config = dict(
    n_layer=13,
    n_experts=16,
    activation='swiglu',
    moe_layers=[0, 1, 2, 3, 4, 5, 6, 7, 8, 9, 10, 11, 12],
    routed_scale=1.0,
    balance_bias=False,
    init_std_router=0.0368,
    lr_router=0.000645,
    norm='layernorm',
    norm_eps=1e-06,
    tie_embeddings=False,
    optimizer='soap_variant',
    dataset='wikipedia_en',
)
Below are experts of layer 5 (counted from 0) of a mixture-of-experts language model. Rows are named router (the router's row for the expert), gate (a neuron's input weights, with its number), up (a neuron's input weights, with its number) and show model dimensions 96-143. Each number is 200 + 20 x the weight over its row's rms, rounded and kept within 0 to 999.
Before each expert's rows: a language model's description of what the expert responds to. This comes from a sample of Wikipedia text that the model never trained on.

# expert 14
In and Asian name pieces
router,180,183,175,203,210,218,209,170,202,170,203,221,246,227,183,208,190,212,193,192,180,197,178,201,175,169,204,223,196,218,205,198,173,193,175,187,208,210,210,228,174,223,210,177,181,195,201,227
gate0,200,165,205,219,206,209,218,179,201,220,198,182,206,204,206,187,217,212,205,200,183,179,218,209,202,199,229,182,235,220,194,231,216,225,186,189,207,228,180,198,212,209,216,191,161,222,168,197
up0,202,237,187,186,196,197,167,239,207,202,213,195,193,216,199,209,188,196,209,177,170,232,179,222,191,212,207,235,221,195,210,191,219,170,204,192,201,176,218,190,198,208,181,209,218,174,222,173
gate1,192,166,222,170,200,205,220,191,182,177,203,209,193,224,203,221,182,173,240,203,285,200,214,234,192,197,223,211,223,202,183,179,188,215,214,189,196,192,193,194,182,209,175,181,176,185,228,211
up1,193,195,216,162,163,206,168,223,226,189,189,157,201,176,256,208,205,210,190,206,201,220,177,192,228,182,188,203,184,146,177,208,209,178,198,197,162,180,201,221,215,192,202,200,211,226,210,218
gate2,220,218,195,170,188,233,216,177,216,223,211,210,197,189,222,173,197,210,208,231,184,210,199,164,191,178,195,192,176,217,217,200,225,208,196,223,212,231,195,202,239,168,182,267,219,268,192,186
up2,198,188,212,182,209,200,229,201,195,176,192,154,224,206,211,206,216,189,189,160,165,208,259,220,216,179,188,173,205,179,165,190,207,215,213,200,184,214,231,231,182,220,179,201,188,185,175,196
gate3,191,212,198,242,220,226,220,178,220,209,216,221,239,194,216,223,209,236,174,210,191,180,212,202,172,224,182,156,184,187,184,187,218,196,140,181,199,206,236,233,210,214,212,180,203,217,206,221
up3,197,218,211,151,207,180,178,214,184,199,206,201,199,200,193,136,174,212,217,175,209,203,157,206,220,205,192,206,204,221,228,201,187,186,203,213,195,183,224,223,169,174,212,244,220,179,193,187
gate4,180,187,194,218,184,215,187,232,164,180,199,200,193,231,227,181,182,190,191,214,227,227,191,198,179,191,187,202,199,174,171,147,220,201,172,202,220,210,195,218,186,201,221,216,181,193,207,201
up4,163,205,212,203,145,197,177,202,164,204,199,211,201,179,222,209,216,197,182,200,200,232,222,176,213,207,194,197,198,188,199,183,221,206,190,207,203,202,204,202,220,201,210,202,224,157,166,221
gate5,202,233,223,206,193,170,165,222,164,162,201,230,220,230,213,215,197,236,231,187,188,204,203,175,170,210,194,187,179,203,205,223,206,213,211,180,198,213,205,192,205,199,181,199,204,229,208,214
up5,206,189,222,237,204,205,193,202,198,207,209,210,182,219,199,188,193,209,194,202,233,216,203,187,162,163,206,217,184,189,166,185,199,221,209,205,207,181,205,228,207,244,193,188,239,206,218,173
gate6,263,172,188,220,187,180,221,196,175,177,172,216,235,187,229,177,220,197,184,224,181,197,185,197,213,210,234,187,193,193,211,204,192,207,210,202,211,129,210,226,208,226,176,201,205,192,211,221
up6,238,194,208,214,212,190,247,178,210,174,176,182,216,209,196,191,193,182,209,202,172,171,192,225,192,185,202,212,221,213,222,209,218,190,208,229,214,187,210,229,242,220,225,198,220,211,205,199
gate7,220,204,196,202,220,181,207,197,199,196,161,189,202,214,197,193,167,204,206,205,249,227,234,215,190,162,196,189,234,259,212,213,182,165,226,209,234,192,172,192,203,210,213,187,193,211,208,230
up7,204,155,211,201,159,178,238,199,209,198,177,220,168,206,174,196,218,198,178,193,199,192,218,216,200,221,198,195,246,244,183,184,213,202,187,177,177,183,188,175,223,173,177,180,210,223,211,231
gate8,192,159,208,213,181,209,202,200,183,183,186,221,205,188,181,230,176,216,166,198,202,193,186,179,185,177,222,207,199,188,174,226,193,199,156,164,186,201,233,225,191,175,230,214,192,213,209,210
up8,174,186,212,207,164,191,184,193,215,180,189,219,209,190,198,214,202,224,159,181,197,218,177,181,161,214,196,172,192,217,160,182,203,221,209,174,180,192,182,208,182,219,172,181,177,225,256,205
gate9,183,181,196,205,222,184,176,203,203,202,202,192,176,209,201,215,209,214,205,207,175,223,216,202,183,217,211,183,224,191,189,190,158,206,180,199,177,162,181,174,198,180,181,198,144,167,193,261
up9,218,199,215,209,166,182,212,199,190,208,218,156,208,204,214,196,196,228,178,177,174,198,228,197,207,208,173,220,198,198,193,188,164,199,209,183,221,202,175,206,186,190,245,245,214,246,227,223
gate10,202,194,208,185,237,198,195,193,187,194,206,183,221,212,188,215,219,176,217,193,193,175,231,206,191,187,226,202,215,209,217,164,210,190,208,198,183,202,220,213,173,176,185,230,220,199,185,192
up10,207,222,186,222,176,184,191,199,190,204,200,170,213,198,220,194,199,220,199,190,187,201,196,202,204,217,191,188,203,197,216,198,188,209,228,230,205,191,195,202,226,219,193,164,200,218,186,218
gate11,213,146,189,204,207,214,187,204,209,207,201,229,223,197,192,219,202,191,184,205,231,222,158,174,148,169,199,197,192,207,187,192,197,209,191,204,197,243,201,218,215,234,204,207,210,218,184,197
up11,175,192,195,179,194,213,177,173,197,231,171,189,181,174,216,226,208,205,194,193,200,205,184,173,265,188,196,178,220,223,169,197,184,213,216,211,201,211,210,205,190,161,234,204,204,188,238,213
gate12,183,209,182,141,214,177,169,191,189,164,225,196,229,196,175,191,195,192,172,182,209,211,193,208,183,179,222,207,195,183,210,189,212,177,189,199,219,172,207,184,190,173,175,228,195,191,211,216
up12,187,200,208,181,202,176,191,173,207,225,188,194,253,156,203,219,157,199,221,181,197,207,179,217,196,191,169,203,202,212,190,194,219,195,176,237,205,222,226,214,183,225,217,232,200,214,183,227

# expert 15
Months and place names
router,171,182,186,192,199,220,183,172,189,181,174,195,222,193,150,182,202,184,220,206,206,210,187,216,190,168,187,217,201,182,227,190,187,187,172,203,199,189,228,232,185,195,195,167,173,236,183,186
gate0,205,167,186,207,219,210,240,221,226,183,192,212,192,207,158,206,235,220,225,227,193,179,201,185,194,215,189,191,209,203,197,158,173,188,195,209,169,232,191,201,174,184,169,190,197,196,207,198
up0,191,181,182,267,185,219,198,189,196,194,189,205,193,241,190,199,165,169,176,213,215,225,200,157,178,162,181,204,185,221,182,159,160,198,222,195,203,221,233,195,192,228,159,185,179,170,174,212
gate1,195,133,211,181,221,228,199,195,189,195,192,174,218,192,186,201,202,157,206,213,177,233,213,231,218,180,173,213,208,175,214,190,186,188,179,209,185,206,177,229,221,168,216,220,183,213,204,185
up1,209,253,180,212,172,170,215,174,184,194,203,210,211,197,195,196,221,230,184,201,205,173,207,179,196,210,219,196,193,217,207,202,204,203,233,198,201,173,206,192,151,226,201,188,162,173,161,208
gate2,203,221,174,236,205,221,180,190,177,196,156,197,203,201,184,200,191,155,177,174,202,194,181,187,195,242,198,197,192,236,177,193,176,177,218,203,207,188,170,177,237,208,220,184,226,185,197,203
up2,195,175,218,150,215,175,208,193,183,196,240,196,207,218,207,209,215,222,217,233,192,165,215,198,202,159,195,161,215,183,224,173,208,223,218,201,172,203,217,206,173,189,201,221,218,205,219,182
gate3,192,163,223,200,187,201,203,210,207,214,213,197,199,201,227,241,203,232,192,194,212,173,208,182,205,217,199,212,216,209,179,201,195,220,207,180,207,234,199,211,188,192,192,219,239,196,217,221
up3,205,195,179,199,181,197,216,201,205,207,194,206,193,182,225,198,217,183,212,227,211,197,226,216,204,202,184,178,234,202,211,236,229,192,179,186,178,188,240,206,200,223,187,205,199,228,245,217
gate4,202,225,237,197,188,200,211,216,212,206,207,187,224,205,165,195,188,173,177,215,221,226,240,164,180,184,219,193,185,222,193,216,185,246,215,190,199,182,180,181,179,190,218,205,179,210,200,205
up4,196,193,153,181,209,233,187,189,222,195,189,189,195,196,209,229,180,195,212,163,173,207,169,225,207,215,199,203,206,197,186,208,184,165,191,207,184,224,249,191,203,187,186,188,204,175,181,199
gate5,224,222,195,206,230,252,180,172,186,166,203,202,217,205,157,149,210,221,190,179,189,203,183,196,200,204,181,206,172,203,184,161,186,213,191,204,189,194,197,206,199,172,194,219,179,205,167,213
up5,216,206,188,213,199,201,200,187,180,197,208,206,185,200,174,222,222,222,197,186,184,205,203,168,234,163,162,215,179,201,202,179,226,209,214,186,188,188,202,220,199,186,188,178,221,239,244,193
gate6,214,241,205,224,220,204,203,163,159,212,218,207,224,197,185,203,222,222,195,191,230,217,172,194,178,194,189,212,191,210,224,191,212,200,199,225,199,215,200,199,193,197,211,219,191,197,194,171
up6,170,192,192,199,194,181,219,212,179,221,189,202,217,199,205,221,168,199,208,210,193,173,199,190,210,206,206,202,242,192,204,209,183,191,184,204,225,196,245,222,203,207,207,198,178,149,200,221
gate7,185,226,177,206,185,201,206,201,205,179,163,170,225,170,221,252,181,208,212,193,177,198,187,208,191,206,204,180,172,213,215,161,194,195,219,210,200,181,192,234,186,187,210,197,211,187,239,192
up7,253,159,199,215,225,179,190,153,206,237,196,202,227,228,193,224,201,176,169,206,196,187,195,205,185,240,185,219,183,207,177,174,217,183,189,170,222,172,213,194,181,205,205,174,224,196,214,205
gate8,213,174,175,194,199,212,200,212,206,168,174,218,202,239,228,194,174,177,189,179,188,190,201,197,221,213,204,177,210,195,181,155,206,211,189,183,221,195,205,232,228,223,196,215,193,226,186,225
up8,203,176,160,223,170,210,168,180,232,197,199,217,198,187,208,150,186,204,212,184,168,185,181,213,220,198,186,189,184,191,223,203,216,195,184,186,168,202,197,207,232,189,224,201,204,193,218,210
gate9,225,189,213,248,178,191,175,216,195,188,144,183,255,197,169,244,203,228,203,189,212,162,173,202,194,216,176,184,201,210,203,187,207,193,210,207,198,166,228,206,201,188,230,219,208,187,197,177
up9,189,257,209,162,207,206,220,192,239,206,236,196,168,213,190,167,192,208,217,190,226,197,181,203,202,184,186,200,203,182,217,215,197,208,178,202,221,186,223,190,178,237,167,237,194,181,233,170
gate10,169,188,209,181,203,156,221,186,215,198,226,199,177,189,209,219,174,171,174,189,192,159,181,219,178,203,191,187,176,258,198,188,171,193,196,186,180,195,203,213,207,195,181,183,197,164,187,217
up10,183,207,190,224,193,201,227,216,206,199,169,172,214,206,236,252,214,211,201,218,196,221,184,181,203,202,235,181,193,197,168,206,208,209,237,202,198,191,230,183,201,192,228,172,226,216,183,170
gate11,222,189,168,179,195,183,202,206,183,211,207,225,189,219,199,205,189,193,186,231,192,210,195,184,210,209,216,195,199,243,223,164,195,188,194,217,215,219,232,175,186,204,184,220,200,149,205,187
up11,206,204,189,257,172,244,243,203,205,209,178,212,178,213,219,212,212,201,224,174,210,208,195,210,226,162,195,195,195,187,235,218,221,194,240,183,222,201,155,208,213,232,180,204,201,233,173,208
gate12,189,188,198,209,198,192,194,222,202,200,194,193,215,235,183,188,200,210,201,158,216,213,200,215,206,193,215,226,212,215,217,216,189,203,206,190,210,186,179,238,183,168,206,210,196,174,200,188
up12,233,208,207,174,216,205,152,196,199,190,203,217,205,186,187,190,221,191,218,217,177,174,183,223,196,187,219,169,214,174,197,165,236,209,199,233,181,204,204,178,209,208,208,212,190,187,201,225

# expert 2
German and European name pieces
router,158,165,180,215,198,220,200,206,178,176,196,189,215,174,178,199,210,192,196,238,202,217,222,198,174,164,194,196,260,166,206,196,178,219,193,224,203,225,205,210,190,206,223,206,176,232,194,170
gate0,190,189,180,158,208,241,173,214,191,200,210,187,185,168,199,176,212,214,205,210,207,220,235,207,203,175,208,187,219,174,169,214,198,182,199,173,190,203,198,213,182,208,209,158,195,218,204,172
up0,202,207,172,197,202,191,201,199,214,194,247,194,227,169,168,159,177,197,177,184,192,246,198,199,187,197,204,200,209,170,226,215,197,218,184,180,219,206,214,191,204,166,209,216,203,187,173,195
gate1,199,179,201,199,172,155,222,188,210,173,210,190,199,197,196,213,225,239,183,218,184,208,158,230,183,196,210,221,171,187,219,220,213,206,190,210,213,194,211,223,203,202,221,194,181,212,201,205
up1,195,201,219,193,191,166,167,204,216,181,183,227,199,179,201,240,212,193,174,257,190,204,154,203,160,218,193,167,204,220,206,218,234,228,191,209,144,222,217,186,185,223,201,213,166,240,222,198
gate2,208,221,220,208,209,204,226,206,195,219,175,235,196,184,174,241,201,230,219,206,185,212,208,177,191,182,186,181,203,214,206,169,215,204,169,218,185,222,196,194,199,166,225,179,181,141,238,203
up2,196,178,191,176,220,211,225,185,212,194,234,225,191,208,175,254,209,228,235,204,186,196,180,192,226,183,199,172,199,204,181,177,185,199,200,210,183,194,221,221,219,182,192,201,189,157,241,174
gate3,188,198,213,191,205,192,180,143,203,184,192,225,243,165,205,197,178,175,182,202,207,187,220,187,198,212,234,129,168,189,181,209,205,184,181,167,200,188,204,192,214,225,203,172,231,192,169,226
up3,156,182,202,159,214,216,202,214,192,184,201,196,206,206,190,183,209,205,198,206,204,227,203,193,252,211,231,207,193,197,196,238,199,196,170,212,190,212,181,193,188,175,229,259,204,202,204,200
gate4,180,176,251,247,178,226,214,236,202,183,147,226,217,197,181,240,236,179,182,182,205,223,211,238,163,225,186,198,200,202,228,205,211,189,220,191,196,203,224,205,227,250,185,216,192,247,218,203
up4,206,206,206,202,235,181,199,203,187,207,181,179,224,214,215,187,177,168,175,211,212,193,217,188,203,186,238,191,205,183,226,212,205,216,156,209,234,214,174,201,205,198,228,173,168,200,240,219
gate5,187,194,218,201,181,194,216,210,209,219,185,192,207,185,179,207,206,220,222,201,233,219,204,187,169,203,223,203,200,194,197,204,161,203,193,198,218,217,208,221,217,207,194,235,184,199,198,204
up5,160,207,239,178,208,220,233,206,201,221,227,214,252,219,216,223,218,184,209,212,203,218,206,181,169,205,197,193,203,179,162,187,166,222,222,191,213,215,207,214,223,209,213,185,228,206,194,228
gate6,190,174,179,200,172,196,181,223,186,181,209,204,151,208,188,186,195,163,218,253,219,236,214,192,203,199,190,180,197,185,196,193,183,205,188,196,203,222,183,197,186,194,193,202,210,188,186,181
up6,252,214,218,172,232,247,213,183,201,232,185,200,228,208,206,183,195,233,244,160,211,179,165,166,183,193,200,212,233,197,207,200,197,187,193,214,221,186,235,212,202,221,221,185,194,198,192,214
gate7,214,196,195,179,214,192,139,199,192,220,194,229,236,198,205,190,188,198,202,232,196,227,214,206,192,255,209,207,196,192,207,182,210,219,206,246,177,177,223,188,205,229,228,232,199,192,205,221
up7,197,183,229,218,194,178,187,236,231,239,233,201,211,231,166,199,190,190,168,199,186,210,199,197,211,231,209,200,198,196,191,213,223,249,216,219,209,186,235,206,210,206,197,212,193,219,226,243
gate8,208,203,178,200,219,227,185,215,196,176,205,216,244,202,219,224,201,219,213,220,212,174,147,208,183,202,222,216,218,186,208,191,187,193,219,221,193,259,172,209,176,205,217,202,157,219,198,208
up8,177,206,218,182,211,195,237,213,207,224,207,187,202,199,181,188,166,210,167,212,200,189,212,191,208,232,168,187,174,185,141,193,179,195,155,188,193,196,247,213,195,188,172,189,206,179,193,196
gate9,184,216,192,210,181,194,209,186,173,173,243,172,229,193,201,196,202,169,184,227,153,211,205,172,196,200,200,202,231,187,226,179,189,255,178,244,194,171,201,179,208,229,200,198,208,192,210,230
up9,147,189,173,197,207,206,203,182,191,225,223,163,223,185,206,213,213,183,184,203,193,219,198,152,196,218,191,202,209,178,230,202,181,234,158,218,220,176,197,188,188,214,227,205,219,197,226,188
gate10,223,212,176,175,208,184,187,200,231,211,192,225,190,206,199,204,194,213,195,203,237,199,178,167,157,200,167,231,199,157,220,205,198,179,218,210,216,227,188,204,182,193,234,191,185,203,209,178
up10,187,218,189,186,217,182,200,199,175,223,235,217,228,218,171,209,194,170,186,220,208,226,216,204,175,161,168,195,177,164,220,211,218,211,230,206,207,211,186,197,188,207,185,184,214,201,193,200
gate11,191,200,204,161,228,208,202,171,208,226,202,220,198,185,212,226,224,215,197,192,217,214,182,193,206,200,210,206,203,207,191,242,220,214,203,185,193,221,196,216,170,161,203,233,199,210,212,197
up11,184,213,192,180,197,200,172,176,155,193,215,174,194,189,174,153,227,195,222,253,191,149,172,213,188,202,186,193,228,225,170,215,192,200,186,211,217,203,185,208,217,206,201,193,216,173,167,160
gate12,182,160,220,219,200,200,211,212,184,128,159,158,209,215,219,229,184,195,199,196,195,191,193,188,207,178,198,191,211,209,229,215,184,202,228,231,238,201,201,165,189,217,226,179,215,176,168,201
up12,187,174,199,194,221,200,240,193,187,168,234,209,242,230,202,193,178,236,213,209,201,229,202,176,212,197,201,236,230,219,213,161,201,183,196,221,230,230,188,157,199,202,248,195,198,190,204,198

# expert 5
Periods and sentence starts
router,192,187,178,218,195,182,212,193,201,186,184,222,217,200,165,180,209,233,208,214,162,215,198,189,162,183,180,192,206,207,218,185,201,188,172,217,186,197,194,221,202,204,225,195,160,226,203,201
gate0,209,213,180,215,206,200,182,214,188,171,205,217,196,196,168,232,200,201,217,225,206,187,199,240,203,200,214,166,214,206,179,201,243,199,220,200,199,172,238,170,200,201,215,200,167,215,198,155
up0,205,174,212,211,173,187,239,196,217,211,209,211,225,188,231,168,184,211,179,176,199,209,209,148,208,219,173,219,216,200,205,201,189,197,183,210,190,221,203,262,202,176,205,207,226,225,138,253
gate1,190,186,178,194,215,219,187,203,232,177,164,177,181,192,220,191,215,204,161,191,177,207,204,182,194,176,184,196,214,218,192,206,189,178,162,241,191,204,214,170,183,204,213,214,234,266,190,224
up1,198,177,195,230,185,212,191,189,200,174,203,208,222,192,171,187,189,207,145,199,213,183,189,210,200,239,222,180,195,211,213,160,209,178,211,192,195,218,205,204,175,234,216,226,268,231,201,174
gate2,222,229,237,189,185,198,193,197,197,192,211,205,163,198,166,199,202,175,175,210,199,206,223,191,203,180,207,204,197,250,212,198,187,199,192,202,205,174,165,203,229,183,248,174,179,203,204,175
up2,202,227,185,203,189,171,190,197,186,177,231,214,201,196,249,178,192,197,235,168,178,203,198,216,214,184,209,190,193,194,196,211,205,174,180,201,207,189,210,171,204,211,176,168,144,189,178,209
gate3,205,193,177,231,185,210,199,175,179,222,203,187,219,225,183,229,241,191,205,171,186,196,181,225,192,204,244,203,214,208,163,228,201,175,199,233,225,194,201,218,232,214,167,174,185,201,189,228
up3,217,175,212,186,195,213,206,188,200,202,202,188,210,213,235,191,198,210,166,192,194,203,190,189,204,203,215,220,216,205,201,183,216,163,197,210,208,154,199,214,205,182,220,222,181,209,174,222
gate4,152,177,201,192,211,202,183,209,183,221,211,207,194,189,205,204,220,168,201,192,169,216,204,180,147,183,205,185,209,189,200,228,188,184,204,223,191,190,190,186,247,207,194,181,180,205,205,220
up4,224,221,207,229,163,207,198,183,185,221,172,224,214,241,208,230,196,223,184,221,221,218,231,187,201,214,214,185,212,200,194,254,202,221,202,180,220,222,219,178,217,193,212,201,234,195,207,173
gate5,212,211,198,202,201,212,168,211,231,207,217,154,182,192,201,165,209,209,167,205,203,191,181,184,206,230,208,210,197,198,196,210,200,192,188,180,186,153,189,219,159,170,232,200,172,189,203,169
up5,168,158,202,163,167,199,204,241,218,185,196,213,188,197,209,211,225,166,218,195,197,201,205,214,187,195,188,183,202,189,191,179,211,183,222,207,198,214,200,202,230,225,198,193,199,207,168,224
gate6,219,231,174,170,200,239,181,203,217,178,224,210,215,203,170,206,186,208,207,174,208,198,156,209,203,179,213,181,214,229,202,204,200,212,207,204,162,185,177,224,203,220,209,213,243,227,177,211
up6,187,204,207,181,191,183,190,192,163,200,210,205,210,216,191,185,198,228,170,204,201,222,176,201,211,181,190,193,212,209,186,195,189,227,193,231,178,232,209,180,251,175,187,194,207,232,187,208
gate7,178,172,176,209,203,206,221,229,217,173,198,210,192,209,191,170,186,189,210,198,206,210,189,211,206,222,192,180,233,238,218,212,206,192,198,205,164,208,191,207,192,172,204,200,184,188,197,225
up7,229,192,213,188,161,204,190,201,170,234,249,201,193,188,177,232,187,201,197,214,194,197,196,161,229,213,177,174,181,201,183,213,208,179,213,192,204,214,212,171,157,226,200,200,209,246,228,169
gate8,202,184,183,199,230,215,203,221,233,215,223,197,204,198,196,194,199,221,205,225,214,211,204,180,221,189,170,203,171,178,201,180,179,230,197,168,214,202,217,231,210,206,187,199,199,179,173,173
up8,173,219,224,192,184,191,214,200,158,190,154,204,208,199,162,188,202,190,189,198,191,191,214,217,182,195,225,187,208,212,231,187,210,212,195,221,217,149,192,207,175,194,213,191,213,195,207,226
gate9,193,178,213,197,187,220,220,186,203,209,181,198,210,206,186,167,224,225,237,207,176,187,207,156,220,182,245,194,199,197,224,251,207,184,185,184,184,199,201,201,226,197,177,206,210,197,200,215
up9,172,194,166,185,168,228,166,177,177,193,209,165,227,195,211,204,248,216,210,193,181,229,193,194,192,200,204,213,198,209,181,206,222,189,217,228,224,233,194,185,217,213,187,194,223,202,215,187
gate10,204,181,212,221,208,231,185,191,205,165,232,200,204,172,214,220,206,209,218,198,197,187,198,192,206,224,211,189,192,183,220,191,196,200,199,235,212,234,218,209,206,197,249,223,180,190,216,195
up10,209,223,176,195,215,189,195,249,216,221,249,215,188,170,193,224,182,201,227,225,186,223,170,187,210,212,228,188,203,218,203,199,196,195,199,198,187,191,213,196,197,198,237,171,158,192,193,200
gate11,167,173,213,247,212,211,226,185,188,205,225,185,205,227,186,191,199,219,165,190,211,207,163,221,192,194,184,187,198,213,219,216,218,188,224,194,207,182,219,242,196,186,177,198,196,216,225,213
up11,229,206,189,207,214,207,237,227,208,179,184,198,198,189,187,227,241,203,197,213,223,167,224,235,215,221,235,214,186,173,245,192,197,230,186,194,199,210,190,205,204,196,190,223,180,203,195,183
gate12,227,172,199,199,215,214,213,200,209,193,188,163,174,195,196,218,179,259,189,154,188,223,192,215,203,186,202,211,149,207,236,194,212,244,191,192,171,211,217,214,205,204,197,179,185,186,207,190
up12,202,190,226,191,192,240,211,188,188,203,193,175,198,184,165,197,199,228,222,168,161,205,234,191,178,208,157,253,210,215,212,186,146,196,218,219,186,205,189,194,180,181,207,222,198,189,223,195

# expert 6
English noun endings
router,169,177,189,227,197,222,204,163,187,179,200,211,210,185,210,205,173,194,251,209,186,207,181,197,180,203,189,212,223,180,197,203,172,175,198,233,222,216,209,202,202,177,202,204,190,188,204,182
gate0,241,187,195,211,190,182,199,203,178,204,201,157,196,243,222,216,195,201,231,199,230,190,192,208,206,195,204,153,203,188,232,168,231,187,176,209,167,215,204,192,213,186,180,181,208,220,187,201
up0,216,197,172,199,225,216,213,215,208,186,182,171,206,204,186,181,178,169,241,172,187,216,205,163,209,169,179,222,177,192,201,219,177,176,221,185,204,192,204,191,218,236,174,206,201,177,195,221
gate1,224,185,163,169,185,233,222,244,201,223,219,175,225,207,153,189,253,162,173,197,167,220,201,175,212,224,190,188,222,208,154,235,231,190,188,173,214,189,173,207,208,225,234,191,181,181,185,203
up1,205,206,192,200,189,205,206,178,242,176,220,200,200,182,171,200,174,170,213,205,216,205,200,203,218,208,214,200,261,183,206,184,206,210,180,197,199,199,191,233,186,188,205,192,176,172,207,185
gate2,205,192,188,180,237,182,233,208,209,196,206,211,204,188,212,201,225,186,230,209,208,177,220,201,233,200,204,195,197,185,212,181,226,192,200,214,170,197,233,206,181,191,212,192,203,172,210,196
up2,189,205,200,219,170,195,203,200,213,191,199,216,201,195,186,179,216,222,214,199,204,168,204,193,211,225,172,222,230,202,176,232,197,216,187,205,202,157,148,200,197,206,202,235,193,234,197,218
gate3,225,208,173,182,225,236,195,202,181,178,199,180,175,241,213,221,207,245,193,223,184,189,210,219,197,199,209,223,174,180,209,217,187,184,157,214,192,227,214,188,193,250,187,168,177,218,208,182
up3,241,211,206,209,195,165,192,173,212,211,213,201,199,158,177,186,244,175,203,211,206,214,184,199,207,181,184,212,195,219,207,195,187,203,187,208,222,190,193,216,193,207,213,213,206,185,182,218
gate4,193,221,212,178,218,228,189,199,189,214,194,206,203,210,188,161,175,234,208,217,223,215,215,207,231,187,203,204,202,196,197,206,194,184,225,219,176,195,212,215,172,173,191,221,212,219,170,206
up4,194,211,162,195,206,216,226,197,207,196,206,190,200,170,188,172,173,202,204,200,203,202,204,154,233,226,227,181,179,204,196,167,217,203,249,181,221,178,207,211,183,197,216,233,172,184,221,205
gate5,177,190,201,179,204,188,211,225,226,192,193,185,193,185,194,186,195,189,190,195,171,219,201,213,199,206,217,241,203,189,211,210,235,175,186,204,210,213,211,168,175,223,184,206,254,247,224,223
up5,197,189,201,213,211,230,204,207,207,174,235,222,218,220,184,238,207,207,217,187,219,177,158,219,196,189,186,166,197,193,196,202,195,216,208,182,201,172,208,237,211,205,202,206,198,215,177,174
gate6,183,237,208,220,251,228,209,208,190,210,222,175,166,209,169,180,171,185,215,234,225,206,221,231,213,186,180,203,234,189,229,156,205,184,193,185,197,186,197,213,201,165,194,174,196,212,180,198
up6,178,206,231,222,182,164,200,211,181,193,230,188,167,208,200,194,212,216,215,183,189,227,192,199,207,221,174,203,221,198,184,181,193,189,217,172,206,203,172,203,207,178,204,190,215,225,186,209
gate7,199,188,190,190,221,204,217,164,202,195,190,174,176,185,193,221,229,204,218,179,195,203,230,178,208,187,206,176,193,209,214,215,200,179,227,209,223,199,177,185,175,211,193,217,211,214,197,178
up7,251,226,164,188,195,211,207,190,201,210,203,171,197,207,191,190,201,226,189,226,201,184,206,188,241,191,165,197,184,176,246,195,210,187,240,201,193,220,174,169,185,179,214,234,193,189,197,205
gate8,186,225,214,188,188,203,172,194,222,207,233,188,207,190,186,176,237,219,164,195,182,220,206,197,205,188,154,197,203,206,200,160,207,181,211,205,217,194,194,198,214,233,199,189,193,225,217,199
up8,235,213,196,182,224,183,186,183,194,214,145,212,167,188,186,207,202,201,215,188,221,180,203,229,193,220,224,207,206,160,196,193,189,181,169,199,163,172,216,176,204,188,183,178,199,224,213,208
gate9,192,192,211,233,175,205,176,189,205,210,212,202,202,182,221,234,178,228,223,182,207,232,171,202,215,199,204,206,214,143,205,178,200,196,194,194,189,191,197,161,207,191,214,174,214,215,166,176
up9,188,178,201,184,220,187,231,200,196,169,221,223,198,241,244,169,208,201,231,198,212,185,207,194,190,244,186,248,161,210,188,226,222,194,190,144,222,206,193,203,179,182,217,185,178,178,234,222
gate10,165,181,176,230,205,208,184,185,185,225,216,196,210,197,179,209,183,202,196,207,177,187,192,185,185,214,220,208,192,229,167,233,185,212,207,211,196,195,171,178,226,196,192,220,205,170,188,203
up10,200,190,211,194,184,193,165,210,210,189,181,204,174,204,234,178,239,214,200,232,202,184,218,200,235,198,214,156,167,184,213,187,197,216,213,178,175,208,210,214,189,221,192,172,228,211,191,202
gate11,195,208,208,224,202,219,200,213,204,205,179,185,216,192,185,177,185,172,208,203,170,194,184,198,177,224,211,192,207,179,191,198,201,230,197,240,184,242,208,212,198,213,194,215,207,167,201,191
up11,241,199,174,210,219,181,241,230,194,211,174,208,214,211,213,163,188,191,189,204,208,200,190,203,180,172,238,221,194,179,193,188,197,232,215,180,197,188,171,221,199,248,188,193,182,208,183,219
gate12,206,213,206,204,198,201,235,236,215,162,209,243,217,210,206,200,205,220,201,187,225,209,204,238,198,199,217,210,222,194,200,192,197,219,189,164,191,200,155,186,192,198,213,184,194,185,208,186
up12,184,203,221,220,208,197,184,185,189,208,225,246,185,178,201,190,198,194,244,192,187,197,215,190,210,216,184,229,177,218,207,217,208,193,201,191,213,210,213,186,208,165,199,226,204,175,209,183